{"num_hidden_layers": 12, "hidden_size": 128, "n_experts": 128, "experts_per_token": 6, "d_expert": 64, "d_shared_expert": 0, "hidden_act": "squared_relu", "moe_layers": [0, 1, 2, 3, 4, 5, 6, 7, 8, 9, 10, 11], "router_score": "sigmoid", "normalize_top_k": true, "routed_scale": 1.0, "balance_loss": 0.0101, "balance_bias": false, "init_std_router": 0.00891, "lr_router": 0.00098, "vocab_size": 8192, "norm": "rmsnorm", "norm_eps": 1e-05, "tie_word_embeddings": true, "optimizer": "adamw", "learning_rate": 0.00334, "beta1": 0.9, "beta2": 0.98, "max_grad_norm": 1.0, "batch_tokens": [32768, 65536, 98304], "max_seq_len": 256, "train_tokens": 307400000, "max_steps": 4945, "dataset": "wikipedia_en"}
Below are experts of layer 2 (counted from 0) of a mixture-of-experts language model. Rows are named router (the router's row for the expert), up (a neuron's input weights, with its number), down (a neuron's output weights, with its number) and show model dimensions 0-127. Each number is 128 + 32 x the weight over its row's rms, rounded and kept within 0 to 255. Numbers have three digits each.
After each expert's rows: "comes after" lists some tokens at least twice as common just before its tokens as in all text; "raises" lists some tokens whose logits its average output raises strongly, later layers aside. This comes from a sample of Wikipedia text that the model never trained on. Tokens count by the router's weight.

# expert 20
router:111163123183099128053067132076148089085133138112173121083171177144146108114125127072187174106092159164133132121133108183145132164135105162114099155089109149150098111102138168154167127180113150176160073083142140085100117099177105135143110192093123193143139157090118124151145164134116090145132119160128170141169183080157141136110087102157211129080102109167083133069104113143140150097136
up0:178116132097109146081118088142169186134118157142104091151157148113111136127047130060160152094152198128187117087100149149133093141093140112135184084054076126111153142162084153093110107134170176102158139150179185166125162110178180120129099193104124140169129159143166122163099107124130122098114166113153143136151069093108124097128106116089120131130105157091080110180107058112098161113161
down0:129104130170133078098146123155113045178131172092148089128093126112131136172148159106122132073130145158168141070147107128117126113137185167167173157186167121082136097129117153171121119147159140098084118071171080109157114143107116120146076134167187146073138153054144121145108128160145185072098105119096189105159175123167124110139070130089177108141147083108136138139158119047103106126087
comes after: " \"", "-", " (", " the", ":", "==="
raises: "y", "BS", "or"

# expert 107
router:123193094159118121121142123125153154158159112098115081133084125101144171109096206150097188155112155053127093137178084122088107120139127095143136079088091118105107141167135110218141054110149184184136121123189148147084076083142118087100098174138137120128130169084176105147138111127121173134159121141127095074158140136167127166063159106148164078111151097155108137193123136141161139130124
up0:188103117217084157123120142134130138129138108173148147114081110143136079121187157150165136127160151131104130127134027131145092087178131074064047128118182164136121131118058161114163139099156120127119134154178160084174153096111184173109140102116120120118161195166097138142091123142131125092186155149127099148083148175189107154137120153134149136158127078137140170112106171153133164111106
down0:136122153084137191128114116134164104126088201125120056123150128131144102130149145128083137154136114125129153099190121117168090145189185177147174056179097084116151091125116120109097123150170115180147069125095078111116147119168115135122148138149091116104111104153145109131118136141133128095104080166145133145040154105117015185071123148109126148167099158132149144091153150131195138146175
comes after: " ", "0", "2", " de", "3", " re"
raises: "ae", "ien", "ting"

# expert 0
router:123129094172076088101053122082116091102095099097161088063157175121138148128184133123141172190093200142086146107141097186162139116127125095122075163092132125110098130071120175169153108116106116141160100099116132100139105146122119138121144254098148147112142161077108127140142087168127107167153097143118132130170100118157114171155105079137185087114120101160120121073138147140126124150067
up0:171170155120151087165140129119159132115127127048081092166166183135175158135110113151180133120136096112114054117182120087108099100137117109166173075122098109070134133130110165140103183166121173151177125138171105151144119151109146124158184085121170113072144112110147123056163172106118115092089174114129162150115130140141140111137128114143129103098064084152149116141163057228160142151102
down0:160141160087155137144097172157143153109168150134095159106109090117150149104118119131186162068178137182158099097134108168209089100115114103114126146139164139064090149147076172095095155147178196175141103129162109111104125154144170079199173160134163144129136100124158140171173150111166102117092100133166082154110128130163068105173153100143154112077082087164141090085133094127150142078114
comes after: "-", " \"", ":", " (", " of", "″"
raises: "in", "a", "ay", "y", "iv", "e"

# expert 29
router:087139137223140078058125104090173060145190128089129129109116149133104135184131166142156124129103106115133097150167164104110202169162128112106092148076088159101144084163118140124107132151175130181165078146129168087102099139162126120116156189117128100105111124100135114114101120144185093130133139148111147101084122126126170119092126109089124095062155037085094126142097097158144142159064
up2:082123185134115106121132133182085092147144098187192124120156166154118070130164143119093089151141151144098113152161146167125126089071130100133155144063164129186141113074146131152095108144114154120146074107161204102099160080109136096126109145172111201067116168085110100092153124129113140165093143162099124091127142105139160173111125099137149052114153161145176161087079191135119124090084
down2:113164123161138086107150174082117126143178122174184113194101131134117068099141168120161126143119132104089122159135167124168138142121175084151070125147117149141156107140149129149109151044100093146133137191083151146053123156160091195106090126135109125142145116112148145085119150198193130145135117145088126167134169174170163112116123143174094158149227168123141105143073135073127134086121
comes after: "\n", " |", ".", ")", "==", " ="
raises: "|", "===", "In", "Man", "Ch", "Star"

# expert 1
router:131164135108103068087118120108109155099112124087123104115133172105179123162146163114157177164120211101141072113182128123070127183102108133102129117126087128168126123111116155195089089117162208136190133121140131109179107172130162117080148135127123133133110177138071106168076195131141158122180150144138115154110128086098157148101147057138186139099130073114100098147098124150157171181078
up2:185112095151161109105071079120138162074120071158096145121142193109096146113054132130115080123097152197104066125103136114148166161145138124124133072118057080174109149180155178119115103128143137086147112114117106072122150104151145127112098119158175150108140087109164056120128173113157174101102122090147137135134081145111103098162141122113050127094108086185165166112114071109125138116169
down2:123178215124119162090068129125134127083070139163107113168123137167178162143116151123114149130127103089145126108122102143113125125126094147124103134075139147134170069131145048083155099171130180102125166136165093095132112199143181146095137171173130140097157117152152192159177117134083033127095109112155110093071171128177150113126130140112102162112130119120124122126185183147113071098085
comes after: " ", "0", "–", " (", "1", "9"
raises: "nd", "0", " important", " others"

# expert 72
router:127173126180107116091125148131089083145098090096115099101121209152093152147086162102156150132113145111103078128193114198106141216145114164124141185099140119152122140153137151145128172098202155121185115102130165113163091125149119119079097128145126140083146129090127088165148169076174072075137146139181162124123137151139189112125142109164124159076127136112155117097097178159138183185166
up2:097176124161101112110074166192104103098122066129076131102148118069148155121108141137118106154149162156078089132123119171077214140129147138147107112105091074101144097104154136125115106058158148161179129143135138074157126097134132120111205156096160072131143112094180106067079130122093200113187126078161139173134140139095156143118160119153122106118155131081141139102195109111073148131133
down2:118173139080137150126109075137165192122140113122106133130223136070188150147109116095079124199122112091149092118176111111107149144132146148111136155106138142104103124156099138167145088063096161089102160108135108133142085134192166093126182137116083105110095150088133092084155066122145128172101151105114148199109136124095200107158169107136151136093107082103135121078148151111090165071180
comes after: " ", " the", " (", " The", " L", " Le"
raises: "=", "==", "s"

# expert 9
router:113086090146189114085134093107212139165191143080167154120144145150198167087114154135118129132091142175089096136160090131137168120134140142139097101113132173134077113117096141166126076102099217115153089091187115100133059108095135160161117154074123124096093154088137194115108144130129129130178161118139128073194104112128165172153115106170167094105122099110107156106110168148138163153103
up0:101101101185127113080059083090177089095074148115121084106138174148195134130124125098177125139115151170122064101197060131126134101147130112156113150112079176103128096081138168143114142095120192107074167101166100082136181141104162104148148151184134050090112149150114153133099085163111108157132148131136143086151102150094098127128087136143125074120104080098080156149071109130143134140138
down0:154144185134135185161159108119156158085195113143101112100125159120198088154087116155179145109181123119140205125136142113128087093090100169205110152144108139139099143121170133070141157130142073116072154177210118161120183108127189130173132088100135115120131090133112108122133119127107124137131133159164151171156186161119121135134182171160103122072187108117187133142090138104156084138101
comes after: " of", " the", " in", " for", " and", " to"
raises: "ly", "-", "ty"

# expert 7
router:183110134204149105097079115139114124114099123090157124111099144107153164142129135150122151127108217157085113163209065186097181159151156084126122159091100149149117147129142106176152105132164217116170131097113161099095133143096152100098137170120141147098179154097157123145135164137156140104151145126156150120106123100158179119097098081133193100107165072104114113097120169138089206177116
up0:132146143185161074151136133117143128121096133111078127141161185099117077114130187116139167123050130084146165101164128177138073145056151119128137118166125081110123150096126161142088141170125133155133064106149123111150109093155158141077137165109133191158099108139118147101130162136160186146103153178106109139143150170193149148078183060195117119094120099110171082079118070161094144162139
down0:110117158113073157149161121181106098098046140161116149116129109115120137162121140131174112117164104067092082150114150129072106136110085130116073081154097126141153113096076138100162112121159089125141135205055129157118161172104078168098097141123117190118123052126162163082085152119093137134139126139063099135086125181128165099108135133096102109063141130217155116169107112115116115101092
comes after: "|", " |", " the", " in", ",", ":"
raises: "ship", "life", "room", " Hospital", "yard", "mate"

# expert 10
router:121146120190147105060141095089167065124158152056148138104083142122107144164132142164171149143102102105107087171172124132146199188186127104074106145032100177107144075135130135102125150169159134194201141148146156090115067156138135116111124185124139097114100138095150117123127128125148102127138153171109166111118113104148183151113128116090142104085164056124079139135096138146145120154095
up2:141145115113115144169130114098136163053103136130143151072069124106166050088110093157091087135169136083125132127145105113059160082115197107076114065113120129148153160147097126138099127078087101102119182142180131131096091121119156115066157142148143161108137148115144130152113141221142170126093172137134096075153187159170104122105083111105161172191098151144100122107164145167137101135093
down2:132063109161121036142090137073148140119073135190141145096113170112127133062135107099063151079160186123141155161183111178061129118108136122107110135134098165119128120106142118151121138123109134100123115106106120142120132107046135119128109089084158143151134080079098142138063103120182092114103181081140124137098127160125137165121179036125106115149115101128162090113146159176189146123176
comes after: "\n", " |", ".", ")", "==", " ="
raises: "===", "==", "Meanwhile", "====", "In", "The"

# expert 5
router:079167124151129122050127096088129120116121098121117149046148147122113111122115149123125159144106170122088098147178115154197200171140164164095127127105142139189127092091156151175151096120171154168183127141178126129159151141167104176085125128123129115145111128082141135099163115166172146075145169166142126176081052181133140110116085092133127133094191123085099086142078090139085120177093
up0:141107093141168149065083176215064099113137161140136126132104167109170129099140140176138153106090213143166143124114149116086109111098143135169078121085059133085123138137074115149165086065201137147144081150087149157141167132157131120118108165121120133135166180163153168173068121154126100144138145112125150064147185142144111158098104134073101166177169116135132138126136105133118105181108
down0:149185134134151087154168112147109134101108184091085140189088225115144127141109124136128157112110133169111111133115136174128059116093141140114083167104101195090105156195160129121109128138144175133108135178122117102095174043118141061100083106105134112102143096134073174142107143174128130099119118136140097101168128091124086115090129086149153106145110083057105103120143099110138195139062
comes after: " |", ";", " Al", " one", " F", " October"
raises: "A", "ا", "ي", "Un", "P", "Ar"

# expert 111
router:144111111171157134062126146085180072144108179127146093081172205141198189158191217142118094171100150070122125128188088166167114093153132147129127135108169146148132130121130121129129097179154153121147093045140116118104084147116127102137138163117129121047188153088129113113127117143127105129169153162124179132124113123136115177146123092125193115099107092134070137128098130148103152151121
up0:072140123179171092169110162133172120186160091147166152123129174100107108135103144170150107142148155186102095161141113132100120098102103152138104186077088175143151095137143142119104106131128134128155136136112123090155102157144157088066182116134134097131147200097091117126162111184122202154146119144163098103167204163097128117119102114096106101183216069107136134176132185177157153099136
down0:045130115154142130154114195140123122147154096124123185076131151138082115112140093089118098146156144163125119171101092107168105066068122125127098141091089140128083126113116143082157175171137126161131139125149082137161121147139165044185089057109145079109121090132163136159137075137132169183147170138104118136163097143137118098080133154064103203102192067139161134173098122102116131136123
comes after: " |", "-", " the", ",", ":", " of"
raises: "a", "tte", "sen"

# expert 64
router:162134099164171134080127067126158150148115123124196161066166142134132134138095108165092121178085122130169077128162083159138164109104106129150129105098132143168133120126165095154146108132127178174133107131144145126116066099055120147094119131084111097081115175117145156092072075139146142121212128154106193061162081095085129179125082112113148075158164105112106141057147169144144129126087
up0:108099172053153136076148127162132126191156141150131152127101151144128129111132112121186095122081160075155156142171192113099185148108106138102102117120122139120105171132069095126174081152141153159211108121104150159107136145070163159024164127086124142206151173154125108139126144111083104153142141158149128155079156147128151101070103118183104083101119128122150117126147130131150064126181
down0:163158172132168133118157094105126128101108166153103116114151103120129109168108141154094136112126123067106136139195120118133129065139110138103120197149118159142153105144130054109152066128143130150129113172155139159108180180108172168089168046083162136134135112159078100157133144136148126114122076086185069203136156157160037112132125190092155140118044129117100147139135126118139156080130
comes after: "-", " a", " the", " and", "==", " an"
raises: "a", "ies", ";", "ious", "s", "star"

# expert 22
router:158124134168120130118053112109119130145125136072165169035113131088176117148138160154149126122105193161131105149205094174077171170162157116123129161069110130140099126157110112167147114132180190124172118075110181114084139147125151103128184159162147145087183136094151131112129193156165129107183137135141139100112107092149151160103080115123180122132195109109138150110092155138148181181119
up0:106181172083082117149122068219171062121064085142121130164119175101146096121156083161081120129088106115099133119135149162098114049064103133096115159111132092119174108138135110126141154134122153149173133127154157145126092154164078160160084120122175112115135201120094095136099145115131173154164143141115166114157158063151181138075155115111135123122079168112090129169143124175123123116063
down0:102162169131168126135135105137138122162131138118204132144124134185096134114144082092112096142146100160168086144175133120154119145127146117169067164125123174102090103082129154142218165097115119133059133139054103126135101114136159112112124131119147162124136069165106180100156098154125129198119093131197075072173182168153133100138154141140120145149168057149191159157099139089085082150125
comes after: "|", " |", " the", " in", ":", " a"
raises: "Ukrainian", "eva", "KA"

# expert 85
router:096117140176111112083033086090119099128082119127179090052149177106130176129154155130124152163108211135086152075135095170144171118167127122095111164106131132113126114089135148131103090123105120170164086088100131087118117150115129129100124236094118149102177159068109109129142107179140111139183120144144128148147082104156137144136106094138206102092113103168141111084128129152103131116073
up0:136090156159138114039151077130128105103131149144088149197163152168062179114156077153139097148127151122124124157192096130155105156090101152098138092158106136188135116112071107138087132122112137089139110160120084184139108124063130103153135109150087126105201125101134167058111135088158131149145088089124091128107105134150150147138130148117185089077072079101141095157062097129150131061130
down0:068122165114099185085145104095131138066114105150144083143155160171108084075132087105122148133120134134136121097137124109136135151110116070131159158171129145100148146067109147146146155135106057094144088117092050101092133157108169100119074118133083153070185064095134183105137119115143106139126069061137111103106100149143060126137155139098202113144082088118138084162118161090151112070121
comes after: " |", ":", "-", ".", ",", " of"
raises: "y", "in", "il", "d"

# expert 105
router:096075107155141136072153077118143088143143152129150118055117159139169139119086082141141101167109131212164083159162146163154141128104118147140165121097143117176070126139103163153150062136123195172147079119121155116136103155100157173075110156114104132105073159148125124078115091094199199138179186107144132145163120112119111175140083092185156128160127122133127103081135157103091144110076
up0:170159121117013100091165121124120146088166145075050112149142126127113121126127140127099130134091165113149131123106107068139097179144169116075166128128110126183065159121075139161173167065144138183137111110146148078142101067121114135163108150131084131106097166130191145084144106127109120152113113110178095164165096152126167109155108139088168111135111172082142140171141137094132184179076
down0:149126092104097145138136120122100156224136129097110134103165150108167144067110117113138142112145096136128087154158122124132067100114120157077090088145171174177103135165125102132134160159142136156068103117170128142156165134074075097143124107097067129141106084131161099120142068096131116071109093124112154140183082108076119146134194193150101127106188167181123066077098074125069108118130
comes after: " |", " the", "-", " a", " was", " is"
raises: "c", " (", ",", ".", ";"

# expert 96
router:114144118155099097081024128100103124126121103109178090069129178135158162110168135153144154153100209144123147117154082166176128120166125120121054143058141124114160121087115166157131119152081124131182076126107119094159097151101128153120141207103164137085136119047147124138137093145118100119154100155186134128180109148122146147158091085150174081125095104170138141058114133135168107147109
up0:098136119147198125080115167164224150127148085142101139123140172155131111166167106191128121155104155143134143106172189138151116154151125156144169125101052117134177170121088133174104166193166128109223085111105122100164123110107108102142136147177186084097125146110126111114113086116143207112089113167152117133123132139129158076181154163146155128126161094102114113086064106107149112129117
down0:106109162080113124108129170106131203075113057128158119176136103120093136128125121186127149125122099119142157117103143097135160109126125088121134132149146114132094161101161137116104123169126069158152150153096066122100075212151120103183058147165156098118109130106133101119150076127077095141088045114135060159161137152143110114149197102169113127133123148113163054140115140040160092142100
comes after: " |", ":", "-", ",", " the", " of"
raises: "i", "at", "t"

# expert 17
router:108113155200116086100175112064119116130143117117132114114154151152083139128089107107135075131084163179113139129161131163123163130087066126098090148111121145123159100135168124171166059157178165133164136121119122066143121093134168130138172164130122145126168176181072130082144163112183135115148158157138078131089129134159119117151123105195129131121140070110063167096040118132168204128083
up0:144167081163090144132080141190132169166139124112094142150106155146201125169159086188111192126107141142162141119107127096136188189139179121100155165105165105159169174136162087143091169151120127171195120130172136139117108125093111114148084144124158123106185160109117163126163102122107095106114174187121118062118138109173153097141123101139124175117119143091140184172102108178050161172118
down0:098104096137122117165149130176031113182145089121171136161149110132125067135079083118153104167149142097115163065102158078074124158119166091116116105176111105074165136104141077112092099126134109080109104142143113149099144179110078087026097117187101133134108085181105126136077112123135133141117078119128153139143115161105161124161099106112134131114216155107142081097182133132105121120110
comes after: "\n", "te", "n", "6", "e", " U"
raises: "related", "drawn", "person"

# expert 118
router:074108138150150087119154147127098146140119158091151142074094132072074082115092136148144136099097248127128115107130144212103123104130112170139087154073105159066140105097153143139180076159208160102156141149185117111122120134141117129117149176134157133139175130111118097084192127102143164149103124102159122111107128126121126145188135102109168130131131091153048197120134122102133165111078
up0:110100090084148129170128109132118105067118181130121182112110097125103118157156131121193070118132133119134146122084122098098087095067140165088102086120177178094132101184118128135156109124158109067130144159164182088121146100094120160147181146129131139125212171143051138119107187165117152126114165113190129132130170159155172175145117075154135127072159076149104136118148198143075153138124
down0:153131149196112152172106174144166090183161076152093105171123204041116122122134111152090131119104103128141106128089118139132135136082159167210110135113146167128055115107101095085108103152176104105094107148133105069085155127158134085071104136086135128132087111136130119092114122125136191081112126142137119104064125157186092161143160165101131046117161158142120097135097162125083102130108
comes after: "\n", "0", "°", "″", " S", " Al"
raises: "ec", "port", "mi"

# expert 55
router:128149132167095084107109159045089125143111094127146094112128147098081143079064135123135187176125177144099128070151125108074176115110190113165160167082132114097072130138164121172113217130202168111143130125154181069104096142136130101116089208109090197125096133124105090126144126151151153098137137162152098113120171160113129126140128119123175157127114111114077124074129107120115131097082
up0:095147073155128178065134102151146133140118134098185093132073202132113166112137097102107163115123187167146087092156125167140151072133135095131100090087145173108178089146183115114161113085100163093118134116146159148161130129156117074096151127109115140133094194152149095111132129154125221106117113101144129181144135179148162099067142113128151143058146129096061173104085159143144069114122
down0:080105108074119168113116138168091155099090182089075127163143141088116135115118057156121092103198131140151157169112096092125080098113121137061116164121125109058144137094201155136166131148090083141112085081114116116129115156087039105138144100134134160175183112086115175117078103135113108178100099130169138152165140118159144087093135193152132081131130158130148138100096124077096099099129
comes after: " ", " O", " A", " I", " S", " Ma"
raises: "ine", "ight", "uc", "mb"

# expert 24
router:142129154165113102096089142044177084117099166140142131119121182162149134154191170148146139172100124097073076128216117149139111066099151165132113146132127116149158154125160084173131130131151156124108089101139142121106079136155146120108095160110132071110188135113180136108139108133146099104171112131144116142154171095184102136101135078189212159123079085133090113076080111191092127134094
up0:159129125097191155076131123157141135097117188123094176085114096084141148073144122121159126134161122121133141169105177108141148126150097131083169040115147096119157121133163144178135118064079121154142116110124121157126111110162150175098149155192130099127180167157157128121103166146117132178064172131101118076145141110184170090184133087082201107091144163093058117161111116115124153189119
down0:120126119145134174096071115154182113146096157162066152136093137188119112059160152140157084151168127162181137120067112087133149143188118154089140140129123127116150141092144128103111104075119131138175096128155149123118090100199131143064188101188151178188125119148064148129169164113123166167103122092161088107155131149103170149162149158067144122126129124148088086093134157173055163128110
comes after: " |", ",", "-", ":", " U", " of"
raises: " &", "'", "-"

# expert 100
router:132118138215166072057155115073181058146139136068166121107135148134098169140113153187165150125086109126113070166159157142100194183161108104090125165086091109093151104165130154113160140139146110185164115136150174106164069154162149139089133196128148087114130124100164127111130115128155106126128129178125164108112152110169157177103164096077147110098163088099120112154109150131104163156094
up2:120059143137117019153149100217092137170136093090132115104085136156120123153110101106101114157149140119063109103133132107105169144155131137159119104137115155115159158094132063131092075080150219091177107109090120135090138129181107099145130105121165118097068088140145071150120141101100130064104127127115126126178123115164170117083138090143092169108074148112096165114114110165101155173108
down2:153113192145136128176073127146135146144137179064118145136165142091087131107174099110086098106156111120190144119130084186094146072089128184091103132114120105129121131124157104115181130107111125108139161071135138104145086071127201124112134110126184084062127143159188120112104087143121132143131098114112185135177134105118141144151144100177082083127082198083089156075203162152109126135105
comes after: "\n", " |", ".", ")", "==", " ="
raises: "|", "In", "-", "La", "St", "Star"

# expert 104
router:166129101169120109093079101142110097094113112070144121133109136098157142155126150142099132145112226146079099157200072169091168143150152086126122164095145158129115134143144110171153094142166236122196128085137148100093127145089136105075140174112157118122166166133150131159144144135130107112164139119115149086102135082144173112085102082146175096099160079087127119089120169153127199176112
up0:152112098134145097132077117083193134096113144086158128135175191156066165106105149102117132135061101159138158105195079122149144143124094109178074181145154098134117132112115165139129122133094145150078085152137163093141129131132159117128078129167122060155132079172130122068129141040138141173154127078133149113168178131139145151156057069171093201127102113155150104112101122142100150145097
down0:129094150183128100142115149124112080150153133131139073116118078159130145107173079160146189125117137121131171078150163055076136106123153110188096149152115110138121137081124091083092186125187109115159164104100187103128148144068173192158112167147102109091175144173137115152102122143162128145133157185102185190121174098152101075111157069124149095089108123094157119067162138108122101095122
comes after: "|", " |", " the", " in", ":", ","
raises: "approximately", "quest", "ign", "ful", "ous"

# expert 117
router:102088115183099112103073121103148088093097116131182090064145171116145153160161151137115124158104179103082142069174090180163136110146121117094115135108129147082140149086135136135144094110087124162182035090140132098147087161118113130123121239111136161119157166087156114136132108145137106133122111134090135138156086166166128188158094078110196117102132107142104120045101105135114138122083
up0:117176121129110145131097099183180102092093072154178136171106119172107116197120101132139121092094079096115103123159107080123117166080101122134154188116093186109123130117125116149171120081091141101134146115132122135179105111160157121123195122155144108160131123157110149148133165120093154154163114137118111084149189071171149144054144048120126069091132060125173105136133176085145110053092
down0:130098119103082161113083094156143208143111089160209112168103108191140108207095096140112106124141087115140124135128094154173090093103169114157127182213155176201107074140128148079148083085210088139117133141119155102140121156141114151133133122128119119149094161128149144080143203138121134137100085119092077146127125103137065159106123113143081138093134145178134131117120159090133126096135
comes after: "-", " |", ":", ",", ".", " of"
raises: "d", "a", "i"

# expert 45
router:091193092176131111076117118139116145123120113059114134150145198137073203152154139144108159114111217083139121162180132179124132187151136148128087149111125162108149132144138145160109117145184178105133086115094174120138125129141131098135113131143105157122111130095140138094146175125149139063147133131124174150121109127071182118177168098088200135141083021076102120135173158116140132137106
up0:210132172129133159139105125136095119030153135200120119099118149160141183123113143080116143093113131108102170116130171180141167117158072072150106145123166117116104143168167120139083112098142126132100066092137131101177099174130077132133177120101130142130133129130158108092113068182130110115147192173160144153129158100149127119102142109088134112141195095074174118102152195164177188111157
down0:090141075088164183103076105212196182107172098110127113170162162093183078122106177073137130120133155100161127135104177091118150131107163096097116109126122090108116151136146113098178128125100114137159210153141141153112125171059100094137123101157155094129154117146151115139125091141098099186123149149116097146088110124114118113131151177061086167153135144130073103155115173156160098132209
comes after: " ", "–", " (", "1", "9", "4"
raises: "a", "o", "tte", "ary", " World", "man"

# expert 68
router:137188160144111059097105147151099117110110153150150162122174119109124123102069132110194137134112183065134122177153075137167163189156083132066144077117144159163133184171119108172099096151141157164157130166134165047172132195166141150090126175118098136122141140130113231130071134140148104099148177129124140095154135157131124144142101103138139103066147131114158174112118150097117120119093
up0:169097150120147126114101081112118163093112165179122142131166142090145152109166161114097149106115136110176117117158152101147158174111192098164124142090169146093081172155075129141099168151132176128231127119141130141148133125194147074153158081142204157120124101108178069100159186114162138156154140127173122069144120140092156144162097118149200114126107126169136083153139137199137131120068
down0:167140109135076088119087109126115122068167140129138087183131098020126144063155102153119142066113133110116075127104137092144161159104119150161108113108200160090115102112171159102184144127137154127177131050141127140153089148070095114153103132184091148151085168150132157120136159091105160136102085119068149164112120163166153161156125096117083126158158117150084130104134080074147129122180
comes after: "1", "2", "0", "9", "4", "3"
raises: "hold", " ===", "tric", " =="

# expert 38
router:153111075154133128121122125098116092161110090156179123077141130184105136116109148140133126120157196166121137140146149184146143128145159153095091123070136163140137135086120141181166123176097200141156116117149125152144100153094137209101138145121144129079173161088133159090098098197135125079189148092145150118164048139176222128128130123155155041103145131131102119107130092111165187133115
up0:170147144202169128157084069139130114147132104114175151139123133107116130131099173098155163157125154163107121114099091158087166215139104063138107167068073108160086146119130104209165132174139146073125108086085132141213173127154126154167068108109100089090160084170131119050105110127157131124077169105124092128145111136129093130109131145109129158144166092107102113145137110120086089161128
down0:147164091127195174140068155164143181131174142140134175211092083149113124115100120166150128134128100079126145160158107071114082093118155157123130139146154127124125109105105127103150095151128096189089118184139082111102133180120111183124144082113155169140092092077101142096141086144072156131146149131143126067130182175191119115190155193122080148110184136146162119117110122064095152129132
comes after: " of", " a", " in", " the", ",", " and"
raises: "int", "rag", "ie"

# expert 51
router:119152138152136089100109087063176162103100084067207129102139118154091100123107180150127131105122178134156099118200088147121189123107094171151128069105127154137104114178117123212155120190145167146135077134142148138120105125178099143103135132166157168081109146127204170120136164091142155144191153167146154127115150077141167113191152108130151115138126121153110121099078146118096140093067
up0:108161141124105127139131155122223136145146111127105145133101124121136137149134143124106184107130128097096143154203154112097118141182098122114135165143064128175127126108101089177121091151097186143109142186095120071120157131105106100106107114101120133161112149158159159076103110134140180137134130164175235143176128159135110116191144084091164117174133118167051181171094194128169125150075
down0:114117113141140141092209102123040149148105154145142149176080186098111115149129142193078144145179202110153040093120108143112053148114090102121130135177131124111127125145089118104110109154142124101096099130116160180127127151146130073111152055142147141141113108116175099123142117125048063091123159122155124111108159100175140111165148113091060173164139114104119149174132133144127126070108
comes after: "2", " ", "0", " is", " as", " was"
raises: "в", " name", "own"

# expert 18
router:132169099141155075080056141081120143188106068050104115130130128068055093107063117133104149171145150143168124088120079125122216155179164122159154169080148115122093128101137106244108153171125168149151134095120175086144136141127119159137147188141099127136111158121114087082125103162114110123154142118130135100132119111160136110115153105162112165116147130103121175111149167114118108084135
up0:097161114202141152127132173144154096083126143136133103157076147178152131188185124175157169115122108162177148133184125110140154087150164109088158116126151153139144096069119099207139137169148164115177139128197192108130107141079117120188147198139118108094185171137122195086134119161114115133117160147109099072083148108125125151065137131116123125096148126081133169137136141137108203150108
down0:109080098051090078103110147137104097184131111067081151089087150148110119126156122099083117108142137100105134160087105115159131084080139126112103173126130110161157088110169157107166193128142142152114115150138110142087115137128071137138200157156120124174126092146182115109083103175133186186108161175111125146091075123119141144149173142121122162083193160123159140164095102142048062115097
comes after: " ", " A", "li", " Me", " E", " Ta"
raises: "ree", "amma", "wan", "rag", "ir", "ung"